python train.py --n_layer=8 --n_experts=256 --routed_scale=1.0 --balance_bias=true --shared_expert_gate=true --vocab_size=24972 --tie_embeddings=false --batch_tokens=[131072, 262144, 393216] --steps=2925
Below are experts of layer 4 (counted from 0) of a mixture-of-experts language model. Rows are named router (the router's row for the expert), gate (a neuron's input weights, with its number), up (a neuron's input weights, with its number), down (a neuron's output weights, with its number) and show model dimensions 0-191. Each number is 128 + 24 x the weight over its row's rms, rounded and kept within 0 to 255.
After each expert's rows: "raises" lists some tokens whose logits its average output raises strongly, later layers aside; "comes before" lists some tokens at least twice as common just after its tokens as in all text. This comes from a sample of Wikipedia text that the model never trained on. Tokens count by the router's weight.

# expert 1
router [110 164 149 106 146 130 143 120 108 111 113 143  98  98 124 131 124 124 161 166 140 137 106  87 149 130 111 116 154 127 182 116  92 155 108 102 105 113  94 155  93 123 107  97 145 195 131 167 145 130  76  92 149 115 123 120 128  91 145 114  92 148 175 100 137 102 130 114 169 150  87 117 119 147 129 105 132 153 145  92 132 128 125 105  97 128 160  98 132 131 121 109 123 109 101 132 118 107 125 155 133 163 113 175 142 102 159 114 149 102 132 162  98  96 141 148 151 119 133 119 106 146 148  91  97 107 131 117 136  93 112 124 160 137 163 137 176 154 163  89 167 140 156 106 113 100 133 150 141 123 104 118 119 126 138  87 138 148 102 163 134 120 137 146 167 127 104  93 138  95 157 128 158 120 136 124 134  81 146  93 138 145 108  92 148 112  77 119 143  88 167 118]
gate0 [127 115 142  83 126 102 113 168 100 116 119 106 129 128 108 144 169 115 108  72 152 141 125 120 115 144  97 106 134 138 129 136 159 127  91  83 147 129 155 150  99 170 154 111 171 165 103 127 127 163 129 126 120 136  96 107 132 137 135  92 123  99 143 187 103 120 144 130 117 142  78 117 133 169 155 138 126 141 173 156 173  99 107 126 100 135 123  79 151 105 150 170  98 113 127 126 133 138 127 149 111 126 129 153 127  76 136 138 101 139 112 108 140  87 175 156 107 118 121 155 144 113 115 134 102 156 147 137 117 104 109 148 119 114 173 116 154 154 114 124 140 111 131 102 177 167 127 169 132 123 143 121 154 115 137  66  99 158 125 102 167 113 102 141 142 139  93 114 137  97 142 149 169 112 121 170 124 137 155  98 116 178 132 171 162 114 133 127 152 118 120 131]
up0 [139 139 106 129 107 100 123 152 113 115 124 135 109  91 126 118 144 153 107 124 144 164 134 141 103 106  85 104 122 185 163 144 115 103 110 145  95 118 132 135  63 169 111 108 136 133 147 144 132 125 158  63 124 140  99 130  86 142 139 126 127 120 122 129 110  92 143  96 147 165 133 140 101 110 104 139  86 159 108 172 134  57  94 115 129 148 122 113 127 113 145 123 118 132 105 150 108 137 147 114 107 110 113 145 122  98 110 118 111  87 101 120 184 152 159 167 108 161  86 166 138 151 124  96 161 133 129 120 121 149 121 154 109 158  96 131 123 149 158 103 124 105 108 109 131 105 104 132 119 109 146 154 158 165 118 113  95 113 112 144 180  87 100 119 137  72 153 113 163 115 100 113 138 123 128 181 113 114 148 146 114 155 132 129 117  75 134 149 103 145 132  99]
down0 [125 152 136 157 129 138 130 149 174 121 121 106 135  91 124 121 124 133 157 177 138 132 160 128 107 151 122 137 112 113  99 127 148 112 124 103  99 154 112 113  82 170 107 112 144 128 150 120 121 139  84 157 132 111 100 126 122 140 159 120 135 130  99 134 124  86 127 127 169 118 125  85 154 165 140 122 121 144 109 178 134 143 125 112 154 129 111 117 182 147 136 153 175 125 143 106 131 161 132 123 132 102 112 128 151 112 135 158  92 125 145 110 175 143  95 102 163 131  93 159 144 116 106  88 148 147 142 131 132 102 168 120 136 156 121 138 131 162  83 153 122 117 139 143  77  74 125 132 102 136 105 125 161 174 104  45 138 137 111 194 142 186 140 134 135 111  98 134 107 135 121 112 117 147 129 108 135 167 128 104  76 158 120 129 141 138 104 130 103  77 126 142]
raises: "-", ",", "l"
comes before: "|", "-", "=", " |\n", " JPL", "|---|---|---|\n"

# expert 17
router [118 165 185 133  89 121 142 104 143 100 115 131 147  98 141 142  98 157 145 126 118  82 121 155 164 136 103 144 101 161 131 102 113 128  99  91 135 122 102  83  56 110 111 148 163 118 153  91 105 136 106 143 116 116 117 119 208 119 121 109 129 113 168 135 125 103 121 126 188 136 126 144 120 177 101 166 121 124 136 111 143 114 138 125 123 146 126 120 151 104 118 113 130 131 142 168 128 133  82 128 117 118 129 136 168 107 139 139 123 133 143 127 128 132 119  98 166 181 109 130 144  74 170  95  72 137 124 100  98 131 120 103 116 133 144 113 134 157 159 148 162 117 151 144  98  74 102 125 134 132 121 157 167 128  84 113 115 135 133 138 139 164 116 138 156 132 134 115 125 135  96 135  99 153 118 142 130 108 162  96 116 126 167 116 167 121  88 125 100  92 127 140]
gate1 [112 106 131 118 129 151 122  87 130  98 122 106 116 118 129 136 152 116 159 164  97 130 106 116 123 138 148 131 111 164 145 136 103 137 138 103 125 111 119 129  89  79 121 182 158 127 128 135 139 149 142 101 154 103 123 103 190 104 111  61  76 164 150 156 131 134 104 167 161  86 123 141 147 134  88 154 117 145 135 140 171 107 131 125 114 116 121 139 174  97 156 133 162 110 121 125 100 118  86 107 129  93 132 150 179  93 131 146 150 118 117 168  95  96 170 101 129 149 121 126 116 115 166  71 110 150 141  95  97 110 127 151 101 147 128 112 102 161 147 140 134 170 174 128 138 118 148 123 151 143  96 106 116  97 124 165 136 137 131 120 142 105  99  95 108 111 120 109 118 123 157 112  75 137 121 142 183 110 145 116 120 119 107 125 120 136 156  97  93 109 125 143]
up1 [131 134 104 118 109 100 135 162 126 148 160 129 155 128 141 106 155 115 131  97 162 146 142  95 138  88 137 147 132  70 109 138 174  86 109 130 103 132 130 149 155 173 133 118 107 129 106 119 103 151 150 139 124  96 110 140  43 168 124 111 143  81 102 117 149  92 113 122 143 156 153 137  98  90 140  99 102 110 111 111  91 106 160 127 153 134 132  64  79 137 151 139 141 170 110 108 110 140 133 173  98 119 132 150  83  99 136 100 117  98 115 106 162 123 123 137 154 111 124 121 129 114 107 139 159 130 122 121 147 123 112 129 123 171 139 132 156 115 127 117 143 107 139 140 149 121 111 106 131 103 173 151 160 147 149 147 127 128  96 111 110 120 139 176 104 153 152 165 163 117 118 101 121 102 112  99  95 110  92 129 132 140 142 140 154 137  90 188 125 114 133  87]
down1 [175 122 147  87 143 133 122 154 107 104 143 139 117  96 135 167 129 101 132 157  94 174 143 104 106  88 108 122 155 104 162 133 133 111  68 102 125 188 145 131 163 110 170 124  92 144 135 105  84 112  97 156 159 130 140 146 145 103  94 108 100 131 127 134 121 149 110 152 120 125 133  68 165 128 136 130 192 144 130 127 132  99 121 112 115 143 101 149  98 152 117  88 146  97 123 127 102 106 110 120 124 151  98 151 137  92 120 170 109 143 161 129 134 147 143  72 106  96 109 108 105 107 107 123 111 129 131 100  87 152 144 105 104 140 104 103 142 154 114 114 118 141  97  98 160 129 150 146 113  91 149 123 140 142 145 102 130 133 131 112 139  94  84 103 120 193 148 119 134 143 128 183 151 132 104 128 117 130 127 120 104 143 120 157 143 101 148 135  96 145 149 156]
raises: ",", ".\n\n", ".", " and", " as", " |"
comes before: ",", "–", " |", ")\n", ")", "),"

# expert 161
router [119 168 157 101  82 148 162  89 131 111 116 137 120  98 133 108 113  70 131 175 166 103 121 152 131 172  81 191 125 138 142  94 168 142 136 104  84 111 143 109 143 152 138 109  66 131 138 145 142 163 111 147 130 126 118 105 174  87 160 147 168 149 174 107 111 111 170  91 134 134 123 108 106 147 136 114 138 156 144 121 122 113  95 128 130 119 114 117 138  98 143 136 135 153 132 140 138 122  88 137 131 115 130 134 155 102 167 117 132 121 150 120 127 159 120 138 143 151 110 113 154  86 164 125 140 120 117 129 152 138 135 108 125 121 130 127 138 103 160 102 189 139 120 141 149 106 141 214 153 125 114 126  98  69 119 128 120 163 139 140 136 150 129 147 109 140 139 111 107 134 117 143 161 151 133 104 113 137 165 123 108 135 125 107 142 108 126  97 125  83 114  85]
gate0 [155 141  86 112 123 166 135  76 145 121 129 128 127 120 170  77  81 109 127 100 118 147 111 128 131 106 105 142 154 162 128 162 103 130 117 142 110 180 121 163 131 134 151 153 137 134 129 151 160 161 136  77 129 130  94 136 121 128 138 164 128  89 143  96  76 103 128 155 127  98  95 121 133 125 125 152 142 126 144 132 147 128 140  86 122 113 137 151 106 121  98 114 127 144 144 152 159 123 152 140 146 128  98 133 134 127 156 173  94 108 176 162 132 113 123 135 146 119  78 127 110 135 121 104  86 103  98 120 167 119 146 138 147 160  78  92 127 128 107 124 112 134 138 110  85  96 128  97 120 157 107 135 109 112 105 157 148  88  90 192 163 134 135 136  81 142 160 151  86 136 100  97 129 121 145 145 185 144 135 106 107 141 124 154 139 117  91 128 156 155 120 143]
up0 [146 113 118 135 143 117 103 168  83 147 110 170  98 129  69 147 181 127 141 135  95 112  94  94 121 169 125 117 119 127 139 100 113  93 128 138 117 117 125  96  95 103 132 123 159 102 152 106  91 105  70 147 115  93 158 108 145  95 136 101 130 120 121 134 149 183 165 118 155 129 104 150 107  88 118 114 109 141 137 100  92 114  85 149 147 123 132  45 143 119 117 123 133 117 102 127  92 142 167 103 133  88 125 148 138 129 127 104 124 129 108 125 108 115 113 140  95 120 158 127 112 119 122 147 152 139 180 127  92 154  94 117 116 112 172 163  98 130 138 135 147 113 165 137 156 165 168 130 133  89 121 131 121 126 125 115 114 148 160  98  85 106 110 106 151 129 104  80 152 138 142 143 136  87 117 129 117 116 138 113 163 104 168 126 130  87 124 122 110 111 124 131]
down0 [145 117 112 133 126 152 168 147 149 131 127 157 106 140 148 141 144 140 106 176 127 107 175 149  80 159 153 105 137 153 133 129  98 136  97 120 114 124 125 111 149 141 101  67 139 107  99 108  74 153 121 186  97 169 156 132 104  79 104 125 111 122 147 149 127 141 140 126 162 136 125 112 140  86 169 157 133 170 141 145 132 121 143  93 137 124 143 130 167 121 109 129 151 146 130  93  92 143 115 107 145 145 162 143 127 131 158  80 160  73 110 102 133 152 137 145 154 116 158 140 136 121  86 167 154 148 116 158 125 138 154  84  66 165 121 156 147 114 112 114 100 123 127 113 126 110 120 123 132  94 111 129  90 148  83 132  88 128 125  74 173 128 121 108 135 169 112 107 130 105 114 135 101 129 119 119 136 140 130 136 105 102 107 138 147 121 172 137  99 138  98 132]
raises: " they", " the", " he", " it", " there", " many"
comes before: " the", " he", " it", " they", " is", " was"

# expert 91
router [166 149 109  65 125 127 117 117 159 109  82 119 101 135 134 135  98  96 152 127 162 157 107 122 146 129 124 145 151 118 151 149 150 105 111  97 100 145 133 147  72 158  92  99 136 126 147 157 112 134  98 134 119 163 129  93 114 100 148 160 119 137 181 120 103 138 104  87 138 117 124 127 140 156  95 148 129  77 117  97 156 117 157 112 138 180 139 117 147 108 130 109 129 115 130 117 121  77  85 149 131 142 103 161 121 138 121 135 130 106 134 153 137 122 127 139 156 192 126 128 157 128 137  67 112 147 131 112 129 111 168 138 126 112 126 165 164 111 102 130 125 132 103 132 115  50 101 118  80 154 122 184 110  68 116 142 126 126  92 131 112 157 126 119 138 148 140  74 144 106 153 146 124 116 129 128 122  92 157 122 107 145 111 150 139 107 118 107 109 129 141 122]
gate0 [129 104 117 119 111 175  97 118  89  76  83 113 170 118 150 126 142  92 119 129 130 169 142 109 158 138 111 133 103 117 191 145  79 150 127  81 121 132 111 134 101  90 108  83 117 123 109 131  99  80 127 148  96 141 115 131 103 147  88 116 103  91 160 128  92 120 133 143  98 171 133 118 135  91 134 123 128 121 137 142 185  88 125 136 120 118 118 132 124 108 107 139 110 158 145 129 131 111 113 106 130 102 133 122 122 115 134 121 123 148 141 152 142 168  89 158 138 179 171 150 149 127 120 107 103 177  96 111 133 120 126 159 137 147 166 113 148 133  71 117 134 123 130 107 121 100 110 117 134 125 186  94 119 138  99 140 137 109  69 137 138 155 106 127 124  97 134 111 117 135  84 125 120 134 160 118 116 118 166 164 161 126 125 126 116 171 146  97 124 101 118  87]
up0 [159 109 110 144 154 125 138 138 171  95 116 162 130 128 133 122 131 114 110  85 107 124 130  86  76 133 138 162 120 151 122 122 108 149 178 129 100 166  72  91 104 120 102 127 109 153  93 130 125 117 161  57 148 157 120 137  99 134 151 148 137 101 146  84  96 127 164  93 133 171 132 164 128 171 139 110 149 127 148 140 129 150 157 128 132 197 102 134  72 100  57 154 123  95 141 114 136 151 139 152 120 105 106 120 115 146 147 132 162 105 140 114 132 131 119  92 154 135 139 119 150 146 103 127  85 159 126 139 138  87 133 137 140 131  88 129  87 123 126 117 159  86 122 103 106 112  90 118 126 129 124 113 128 125 167 131 164 135  87 146  97 167 144 133 146 139 122 138 101 101 133 130 130 161 109 129  96 165 122  85 135 115 129 117 142 102 133 128 132 127 119 138]
down0 [160 139 121  75 112  94 118 150 138 118 138  96 132 121 164 144 133 126 141  96 158 107  78 152 130 123 138 108 108 165 137 160  86  94  91 170 159 154 124 118  87  89 108 105 150 111 116 118 113 146 123 140 115 155 133 124 126 136  93 142 102 162 131 130 123  88 169 132  98 141 164 154 108 168 135 184 167 101 128 128 159 129 121 103  90 150 108 113 117 100 121 151 152 138 137 109 146 123 132 130 135 137 114 110 132 140 139 135 131 118 121 135 107 160 114 118 163 184 156 119 130 189 139 129  83 149 154 129 121  74 120 152 146 108 129 134 154 158  96  92 124 175 161 103 114  85 128  74 144 136 131 138 139 108 107 165  87 109 118 120 101 138 118 106 165  96 164 115 124 132 135 161 176 161 114  87 150 133 129 126 155 150 109 134 143 149 153 116 118 118 160 138]
raises: "-", "-t", "iz"
comes before: "|", "-", "|---|---|---|---|---|---|\n", "===", "|---|---|---|---|---|\n", "|---|---|---|\n"

# expert 141
router [113 180 108 101 124 127 143 118 113 139 114 108  98 118 142 133 131 117 117 172 101 121 138 100 109 139  81 158 147 162 145 150 122 162 115  98 137 125 147 100  94 169 107 135 134 141 103 132  90 177 127 160 107 114 180 106 119  85 151 122  83 107 128 120 169 100 165 149 143 160 121 124 156  99  78 104 127 114 135 147 102 104 139 130 130 119 158 145 137 131 126 120 139  91 135 164 141 131  94 138 144 136 112 194 125 132 114 126 132 158 130 135 132 172 165 113 100 116 125 102 157 126 147 112 121 131 134 109 117 114 122 118 125 138 144 125 175 115 102 114 176 155 121 185 102 135  81 128 112 119 138 171 181 104 136 101 116 130 144 122 121 136  81 164 117 111 115 107 118 127 117 155 122 157 123 103 127  99 206 163 143 117 147 128 158 135 103 125  90 110 102  91]
gate0 [112 137 147  81 142 126 134 108 135 119 102 138 104 116 132 150 146  98 118 131 144 165 112 154 147 139 118 162  82 141 102 116 133 143 103 100 167 146 147  78 146 154 124 129 118 135 131 122 111  99 135 136 127 174 131 190 102 157 110 131  97 141 127 126 124 150 179 181  71 178 115 133 177 155 155  62 144 106  91  60 133 128 114 132 157 110 103  98 154 126 148 123 128  85 121 120 135 124 141 120 120 162 122 108 121 114 146 107 130 115 109 124 182 130 132 158 136 145 137 142 130 147  92 128 111 125 180 115 101 132 103 154 119 127 200  98 148 135  78 137 145 137  81 130 139 110 110 124 127 120 155 165 131 119  77  91 129 108 160  91 113 123 130 137 136 133  88 110 144 115 113 118 170 142 144 135 130 113 137 140 142 151 161 145 133 153 124 127 141 112 142 138]
up0 [123 132 170  73 137 128 118 101 133 128 106 139 132 119 140 179 143 106  99 127 178 158 126 161 123 154 121 164 121 150 141 128 166 131 124 124 127 162 146  99 161 175 108 110 153 148 156 115 117 114 109 159 126 122 118 182 139 118 121 129 106  99 102  71  95 125 100 142  85  99  75 131 159 132 168 109 159 102 107  82 104 111  80 119 158 129 116 134 127 127 122 144 122 129 119 148 138 138 140 130 105 206 128 141  98 159 162 146  93 163 165 153 138 111 135 145  91  99 125 169 120 110 119 131 115 118 153 105  90  86 153 175 102 131 162 134 152  90  99 128 151 138 137 147 115 139 109 125  99 127  96 127 120 113 111  98 147 125 152 108 155 134 129 127 143 154 121 108 150 132 127 143 146 171 184 133 151  89 153 138 136 128 148 150 130  91 133 133 116 124 104 120]
down0 [124 134 142 136 108 104 108 143 153 146 121 123 107 146 136 136 146  96 131 152 142 143 161 121 113 153 124 147  79 132 122 102 128 121 161 104 105 137 122 145 152 164 137  79 133 127 139 140 149 121  94 179 114 119 125 140 147 140 150 131  75  85 125 139 145 157  88 106 103 100 164 105 122 105 129 171 126 124 113 113 141 155 119 107  93  84 116 163 149 128 144 130 151 132 105 111 129 113 170 111 137 183 167 123 131 130 158 119 126 118 140  95  95 110 125 165 126  96 106 169 127 162 146 120 128 125  88 127 107  91 192 115 145 117 168  82 140 104 111 163 140 141 143 126 132  83 127 148 106 170 121 136 128 107 125 153 129  76 144 110 130 111 135 121  92 179  87  81 122  90 152 114 116 154 126 159 101 129 122 127 133 105  76 150  74  96 116 154 137 169 122 131]
raises: " and", " in", " with", " which", " "
comes before: " and", " which", " but", "000", " he", " including"

# expert 114
router [160 121 161 138 146 119 154 133 137 106 126  97 118 102 110 169 129 167 157 116 125 113  92 154 105 127 111 166 132 167 122 130 123 117 100  98  83 127 122 116  90 108  88 106 111 144 143 139 105 158 120 114 138 111 107 141 133 135 104 144 134 124 146 130 150  95 133  82 157  89 102 144 175 141 141 117 111 103 158  96 115 126 180 111  90 141 137  88 128 116 143 120  85 117  90 134 161 134 117 168 155 135  77 117 145 134 133 127 139  97 149 135 101 141 134  91 150 145 148 152 129 131 189  86 137 144 147 101 144 149 178  96 142  97 124 120 148 114 114 154 167 105 122 140 156 136 141 149 132 166 113 171 128 116 110  93 138 138  97 121 156 167  88 146 152 133 119 154 156 121  92 127 117 131 155 133  73 124 132  84 130 141 154 154 148 101  70 144  84 117 150 147]
gate0 [129 141 149 138  73 128  98 128 135  93 137 124 166 115 123 105 111 133 154 135 101 173 124 164 121 104 135 134 113 142 118 147 151 113 108 101 136 106 145 173 158 137 100 128  96 125 134 141  89 158 121 105 121 116 119  84 136 189 136 147 135 106 150 118 134 107 163 135  87 145 123  96 147  95 110 144 133 140  99 116 123 164 151 120 140 139  93  70 132 142 153 108 134 107 118 126 152 159 137 150 112  78 119 155 133 124 156 145 125 164  95 120 118 116 133 144 109 103 114 135 136 133 143 154 129 131 174 112 129 133 137 154  81 136 155 117 139 149 134 146 170  90 112 114 142  83  93 119 166 125 141 173 135 162 118 104 133 181 147 131 146 129  93 156 126 147 134 167 163 132  90 149 130 134 100 171 103  95 109 108 151 126 134 105 110 110  67 100 127 206 131 158]
up0 [134 160 148 141  78 137 140 144 117 100 161 121 145 123 149 101 135 142 126 143 104 148 130 174 124  85 134 119 120 125 126 158 129 136 122  96 147 112 115 174 146 135 102 144 102 100 129 138 104 167 135 109 113 118 127  68 125 202 113 150 128  98 160  81  96 116 122 154  66 136 120 124 147  97 115 147 131 125 114 117 125 137 145 117 122 135 102  97 116 127 152 108 134 112 124 125 147 152 141 178  90  77 133 160 123 118 137 155 119 151 148 112  99 131 127 125  98  92  88 143 143 131 173 132 114 167 164 114 123 122 149 133  84 121 152 118 107 124 115 132 150  83  95 100 138  85  82  99 164 120 148 149 119 140 118 116 163 195 155 107 161 137  86 155 146 145 121 141 149 134 116 126 128 120 114 171 112 120  81 109 156 121 147 105 127 119  79 128 141 172 121 125]
down0 [152 138 128 100  97  96 141 121 114 117 146 128 110 126 144 113 126 136 137 123 122 130 132 153  87 110 102 143 143 158 108 123  90 127 114 147 152 111 103 125 146 142 106 126 126 106 162 137 150 138 115 132 149 134 139 150 109 129 118 145 162 110 102 137 123 137 136 163 129 127 151 123 154 154  88 156 136 157 130 113 156 175 137 183  92  33 178 146 142  76 152 113 109  99 163 117 110  62 136 119 130 122 142 170  98 134 119 134 157 132 129 120 130 145 120 180 121 124 146 140  94 124 107 114  96 132 108 155 187 124 141 133 110 143 116 133 152 158 126 123 137 112 139 138 128 118 110 127 198 128  98 112 162 155 158 146 141 126 132 121  79 135 102  81  79  86 128 141  72 134 160 118 148 136 108 157 157 119 103 163 109 131 127 116 104  83 134 106 153  98 110 120]
raises: ":", ",", " ", " and", " in", " -"
comes before: ":", ")", ")\n", "–", " by", "),"

# expert 127
router [120 134 156 109 134 165 122 111 149  91 119 100 128  95 113 107  92 122 140 124 152 135 103 140 143 141 106 149 124 147 119 107 105 122  84 125  92 129  82 145 122 136 119 140 149 126 155 184 124 162 107 119 121 110 122 126 139  81  91 122 114 153 180 121 152 119 161 147 120 119 110 127 154 138 124 156 116 127 157 115 126 119 161 169 159 116 134 105 130 125 119 146 101 161 114 169 130 115 124 158 147  85 135 110 170  99 131 118 139 139 157 134 129 141 113 112 136 166 135 179  98 112 147 117 143 140 126 101 114 116 186 125 136 120 178 130  96 118 161 145 151 180 149  93 122  51 156 134 104 137  92 143 145 100 129  87  95 102 138 157 144 146 128 137 105 142 113  97 144 124 167 140 141 147 130 131 101 128 173  97 149 180 109  95 160 116  78 101 145  95 135  93]
gate0 [112 129 136 135 156 131 132  96 120  80 114 150 161 118 135 135 146 121  93 172 116 130 115 127 114 137 129 160  80 124 151 129 103 139 144  96 114 127  90 145  88  90 125 115 112  98 171 144  90  92 134 126  88 118 152 170 166  88 148 106 135 157 157 137 145 108 130 140 108 141 113 147 203  83 134 163 133 140 148 144 129  97 136 146 136 113 108 151 156 113  73 178  88 101 139 124 140 113  98 143 156 115 146 127 140 155 148  92 120  95 163 138 114 112 119 111 128 153 158 155 143 168  83  93 137 145 120 100 130 114 130 100 139 108 147 148 128 120 134 112 155 143 155 160 127 123 153 141 163 173 144 144 138 116 111 133 137 152  84  74 126 145 104  94 127 110 151  94 148 146 167  79 133 105 156 116 163  94 155 103 137 128  99 135 120 139 108 144 122 133 121  99]
up0 [135 159 154 113 132 136 164 149  74 119 123  89 147 122 133 110 137 103 154  89 105 124 173 115 117 176  95 162 154 132 159 166 124 124 127 121 144 152 119 121 136 151 118 160 150 139 118 112 111  98 140 120 142 161 139 152 160 180 160 139 100 120 124 137 115 155 155 117 131  91 103 124 137 146  94 134 133 143 147 148 106 140 127  87 119 141 153 105 137 174 102 152 119 122 133 110 140 142 170 126 141 146 138 136  77 140 127 149  79 121 152 136 125 134 145  77 184 115 150 117  84 138  83 124 113 129 160 160 130  93 105 155 139 139 121 124 156 124  98 127 147 174 162  98 123  96 100 122  95  94 154 188 117 101 144  98 141 141 119 152 174 124 137  85 151 178 105 112 136 124 112 142 132 152 114 102 117  93 139 139 176 129 120 148 147 122 161 124 158 137 171 118]
down0 [165 168 121 116 105 116 125 150 118 129 134 115  95 128 147 130 100 134 117 158 150 133 140 130 109 150  95 106 150 154 129 151  94 112  96 129 154 158 123 180 139  75 115 154 123 168 131 110 158 188 131 117 149 147 134 161 120 116  82 142 119 118 130 147 156 136 118 132 127  90 113 129 122  98 166 118 162 110 119 161 126 160 125 141  97 103 176 117  86 165 123  85 114 134 130 154 144 122 123  98  99 108 151 161 164 126 142 136 124  81 136 111 140 161 115 155 150 105 116 160 123 129  95 126  94 148 179 145 147  96 162 130 148  76  80 152 117 113 151 124 155 103 127 176 112 144 134 155  86 110  93 109 103 151 133 111  86 109 130 154 135 135 137  88 150 144 112 168 107 119 118 130 149 122 179 151 108 147 105 118 144 146 131 134 159 130 139 156 148  82 163 149]
raises: "i", "o", "ging"
comes before: " |", ".", "–", ",", "th", ";"

# expert 154
router [ 86 139 176 110 118 134 123 106 177 122 109 154 119  81 148  87 108 103 133 156 153 110 121 129 162 131 132 158  95  95 129  71 163 169 139 120  95 175 159 143 146 128 116 133 117 112 144 118 138 186 124 176 102 135 118 117 121 124 153 165 144 167 150 115 124 113 167  73 147 140 139 116 155 148 118 130 104 106 125 100 140 138 141 156 137 107 122 145 167 123 127 138 100 137 131 174 149 134  97 144 165 122 116 168 112 112 164 165 158  96 136 134 150 167 129 135 141 148 137 144 117 119 131 135 116  77 123 136 176 127 146 123  98 118 103 118 146  98 167 127 154 125 146 119 123 130 112 167 124 105 146 154 115 129  85 147 130 166 128 141 135 200 107 129 114 134 143  82 114 107 150 135 128 129 113  89 118 119 161 134  88 136 126 117 124 104  93  96 102  86 116 133]
gate0 [152 178 126 110  76 136 179 144 117 110  77 110 151 156 154 114 124 103  98 172 123 123 160  97 121 116  94 152 109  88 117 131  95 120 133 115 170 141 158 126 114 101 133 128 137 136 142 132 140 129 138 106 125 110 172 184  65 166  83 124 126  96 118 145 140 125 103 102 153 147 144 155 136  84 126 117 126  98 125 105 190 151 106 140  97 133  73 147 130 110 149 105 149 104 137 114 116  89 148 177 132 108 124 161 102 105  94 156  99 126 122 154 152 142 125 143 153 127 105 115 123 128 149 127 142 104  93 140 160 121 130  97 121 109  93 137 122 146 146 120 134 164 112 116 140 128  69 122 155 129 159 147 172  86 150 138 119 113 119 102 113 126 134  93 115 128 140 136 105 102 133 154 107 114 120 106 143 170 133 149 100 160 160 163 130  96  92 129 110 125 137 122]
up0 [108  77 153 149 166 113  81 154 160 146 165 161 132  97 147 172 134 178 159 100 126 187 121 143  97 131 109 123 142 144 129 115 124 135 105 147 106  91 128 103 120 119 160 109 119 135 125 104 109 125  90 144 115 152 108 137 183  84 162 114 139 145 119 103 154  93 114 143 130 128 115 116 129 144 114 132 125 112 117 155  89 104 148 150 130 170 123 113  86 118 128 136 115 147  89 130 121 130 108  98  99 118 154 101 158 137  88  98 146 128 109  92 129  84 152 128  97 103 178 115 141 131 129  94 117 134 148 156 123 161 102 165 119 137 165  92 127 110  96 159 133 128 150 179  86 103 139 129 115 135 105 116 110 149 179 123 137 108 138 123 130 116 140 139 157 123 132 117 176 125 119 150 121 149 158 194 130 140 118  90 135 111 109  90  95 119 164 147 117 104 135 150]
down0 [163 158 103 151 121 140 163 105 141 153 139 148 168 101 144 103 106 139 118 185 107 120  99 131 125 140  96 150  98 110 129 174 124 116 186 122 117 114 157 145 115 103 117 116 143 132  94 132 152 102 113 121 115 138 125 143 183 134  90 144  99 132  89 134  97 148 104 141 123 160 117 167  99 142 133  62 102 116 122 128 108 132  98 129  83 115  94 102 150 159 103 138 144 136 123 146 158 137 129 113 108 125 114 163 127 112 150 140 108 122 109 106 127 143 123 128 122 151 117 123 123 125 141 146 119 116 120 111 128 127 102  81  96 144  66 166 109 113 139 136 110 148 154 141 105 126 140 156 169 165 108  87  99 115 136  98 114 157 191 137 101 135 127 149 104  96 131 133 117 100 119 159 111 142 127 104 135 128 146 101 144 182 164 121 157 153  52 125  85 148 155 139]
raises: " the", " a", ".", " in", " an", " as"
comes before: " the", " he", " was", " is", " it", " she"